Experts of a small language model: 31.8M parameters.
Below are experts of layer 4 (counted from 0) of a mixture-of-experts language model. Rows are named router (the router's row for the expert), down (a neuron's output weights, with its number) and show model dimensions 0-95. Each number is 128 + 32 x the weight over its row's rms, rounded and kept within 0 to 255. Numbers have three digits each.
Before each expert's rows: a language model's description of what the expert responds to. This comes from a sample of Wikipedia text that the model never trained on.

# expert 15
Commas, pipes, dashes and closing pieces ending items in lists and tables, plus botanical author abbreviations like Jacq., Lozano; also colour adjectives.
router:139180109212038109221153162098199108170190075111133129133160138089134129159145120146128136133158122128174131120098120097151158139098116080099136132144072163166111123152116077067110137110160129130042088089121084093116152132090112111065139139099085125109135048169116128167143137086135138081
down0:146141101136133150164135102102131111155182176177172112125104142118113103178134169115126164188125119191127120142110118111080128167117133148078078123156109112139125131171137190106172173126109081154097138141052155091133100166129156108063129080120142104158183151106166089131188156118094175131
down1:185118134175125129073164172116090204121137125140108181147138145113093099177124071188088114137161086156114072156085071163120132127145151113154146183089192141124050171176114119160096081160139138076173090100152116128135070100064143139094127131118196086143064145157099091111157122125068108156
down2:143118142115141113092117106170147154091203133114131155145147122166143107167114119148112108088147160108144105154158112166122104124100142133124126125129118145097145136141134082141124175122146078140210109072178163159129113128102110117133123144106153097134177116102127105108083135082135105164
down3:173113125156135183088112160103188121204114117134193088144107138077114162109120160107124130096126080131137182158144109116142130186049146137126143154202128123041164111108094132105111057115137108126105154126154114186094138094116137146103144103142139124144072084161157188171070175117164101155

# expert 29
Plain nouns ending a phrase, such as scheme, team, festival, river, plus repeated | — | — cells and coordinate or team-list separators.
router:131172116194003119203142181122187117171171074111115110112162144129142084186134105139112138138144115109165110131095138083120162148121099082118088110151085184153084154165136109070123150145185125126071056095133127057131133168094122111082115150133074143126111055151100157171162082117156141105
down3:138147174103135127157116082139091133119158151149082137111099137137184138158111101141163080174182126117101116157195150114075096160106072169142184136087102116121144071198127160059064156144133133157116127142112119092190126165077156101150158114134105170149140046124150094132131072107109102129
down4:169139146102155164137124135093138130104129143147175177142176111089157133141058136108101139054153168169107124094154096104155109167140086060106145124100155105087138079175175166144118169151084145106131107113175127063163107147195064063117135115155126121134069154039166122143166137146113149139
down5:123164186166124180120101162132141078147142123133161118116138153150142085153110070108080104114134156174141152091114127123139096112161122122087103120098143103181139091106139095127166097126205085088112115172177108090193136071184121118100095142111129110113116144180125100138175115120147088088
down6:134123123129106141129124075180134102087144150123115077175123140115110112142160100147104006122091159082150157109078062141117179133119152132140082123150039148170112167122136099126129127076101147057105174121167169139113107149108095179121078135110153105130197123150141101135159142146073171138

# expert 2
Word pieces inside longer words and verb forms after was/were, such as kidn-ap, bankrupt-c-y, been, specified, plus section headings starting ==C.
router:147149142137131095083172089174082126130136068153142118137145176123204130166127114093140110108117094176123065122157147124136134157073114151098110089186115158134113119129125109132145168122183165113111101151138149155123174152117093107198164118089150085157107121151127146193132071162142138104
down3:137108169126184113122143106151148122166112150159124104141147127103160115085121166176160111114187124100134115111070162108139148132192117103107154173150073176147073109079134145125127104200075161126162117112121131124150124040190143134120126155117109147103158109099104105115136094141140155061
down4:144117133137118071115181154119104161101137138078124213140112087135108135113118175161133150096062153108087106183118140153121198132142119155092118119166150133104115087158110133066092127081096075097169174118190108119087102138069120119192154143147168114193100133172152116153150134127144106106
down5:043119088116097138130133125174016112154127097125148138082121116156130058151153174150134181115107166177102150150168112153123178115074127121150158136098120104089130073136142163134121054130166171097088092100150167176110211140142094083100150104109162116160129083104143123201089118129141133164
down6:135144111160097149128102147137121124141170071144165126164081146179120092075122066145116096094163170129120122162120091204128135118208157067127113134127137173125093157134131148109105120136159121106144145127167161103109110204126077145171140115145110081175084134127137195126127134171132153116

# expert 21
The word piece right after an opening letter or short fragment, as in L-ens, l-in-earized, L-on, K-are-em; also adjectives like great, long.
router:153081159131151083113115105115121150204100104101124158202125145140090100064138083135146152115088165103080182116163108131182149145112150133098121121133145137030130202174099100160141098096156164136190099108093126151138102145150139144144060129099102121096127135110159130104148103106152050110
down3:133157174129112132142143117153113083099148120118155087156107108209091159141154129121130086116113055104118138065115126132106117134150165126183134118114105069213158140159139089133130157075082054159100106136090156118116096082128121114129183148166091104159129116120187165105138115125104158166
down4:109157126124128126079128146150186102107166127115181069098144107137085138196068122167139101149095104075153153111157136118114140155100154092145101114097143188156120158140138048164163167119129127139098082123085168167158126180154127083183167150155099118162161149122106133166114120135109151149
down5:138092132151180164138161113128201109116115132111149158101140170124146108142170138093117102124127112042158171087144114129083148121145097111105153123192161115125097101096116073082144150149137087103126127165073059106085129095118209140091206145095165131142145145128096229132111095124136134110
down6:085136199141166141183090094178122137124132107115158128059147153084074138130163182121140145129126107070124119101178201072074141109085146078104138181149032104153127144111155129102144132115156095153174079143137150095117137126099136104092156105138146161159081109157168096086129135121153117105

# expert 14
Short opening pieces of capitalized or rare words, such as I-ap-odian, A-c-ademic, M-eat-wad, plus biography phrases like was born and Born:.
router:092040143151130098099104139119141125134102094184150173180166132107083133046093135149119139177117175105158112127080105096140137158097191121148120076133139082049150153147095175115101189055080126152163096114147143098105061175152097163146077113150142131121170138115073116112165135156130060174
down3:138161125129085130095106130119169102092141111149180130095113115134189166196096121139121121158080072143128126061103104131126126042113151136157146116156151106109103153097165116082132092090130107135136087140138156109077095133129134142085081072086055139099127126113107179172167141134147150130
down4:156108135098118113143148088114143145149197096136150200108151143120159150150092132137125108073135117133151075144148102143115141144217122112094113141079094088109106180143141138129088172140051136122092189090138070128144101111150160107169105102037191131147171142118203136132112067155110189094
down5:169134155101118096140139114136123113119071153112114108108116102147070154196077114120108173172070077159094092122131143094152078092086127168118068149179114079141150121104132136141151129117131089109160056139157107079136195125077075070143129127125164107160126166196164122156128096144181120082
down6:109150124107111156128113123125166121135120169158118068124119074126102113162177144126092140166148107135057154111139106138186098162120084076181132122161132145129100164163148144144087146168153119107123100150210164182126073152029137122123104105105138144091147103140101161136156107127147085167

# expert 4
Mixed content words and word pieces after the or of the, such as very, pick, Medicine, State, plus some table number cells.
router:106140086181069082139109123130098112151142136142155124135126129085129129110131126126130093115166162140163065132097152158177144133142082068161114137128145168151142114131070099105106142159065134143052095107106091112182078126158141191120156139127151106124162128118094123118157108111164141109
down3:105160097146131104177137171138183146175108132121197089093175115106151143169135132143129108196092135149133151157124103112122070111128149211151131092118086083150093108101073103132108165172128154129113059150104149186076144106164118062124122151126092127126067142214165178141107079173134167092
down4:109121090135154110157129151122179180131153060092134112108139133104080145081138159133102165057089099144170075133142105098122147130098206183127100109078128092079090098165180162120184112086103133165094080175144138142082139159125084115110117115161131109194174118128131185140148147157102102098
down5:130148123146120189110119113197117164173077081086148096121147131169136105178162086115194118123098118105180128127114112151138084133108117111100065142203135144129159119127164156109223140125101138123197100135111140117126126135146093097151162129173135125078143164094161135185066151125135153177
down6:124155090096080104102131138161163167170182163123149143163186150139107118202203148156095109146188119124167090131127172088183139123100097137152115138130094133104139075102108189089110124087108130034091096078109072088106194073083101103100144158132130152094126093072202170161084091129123137159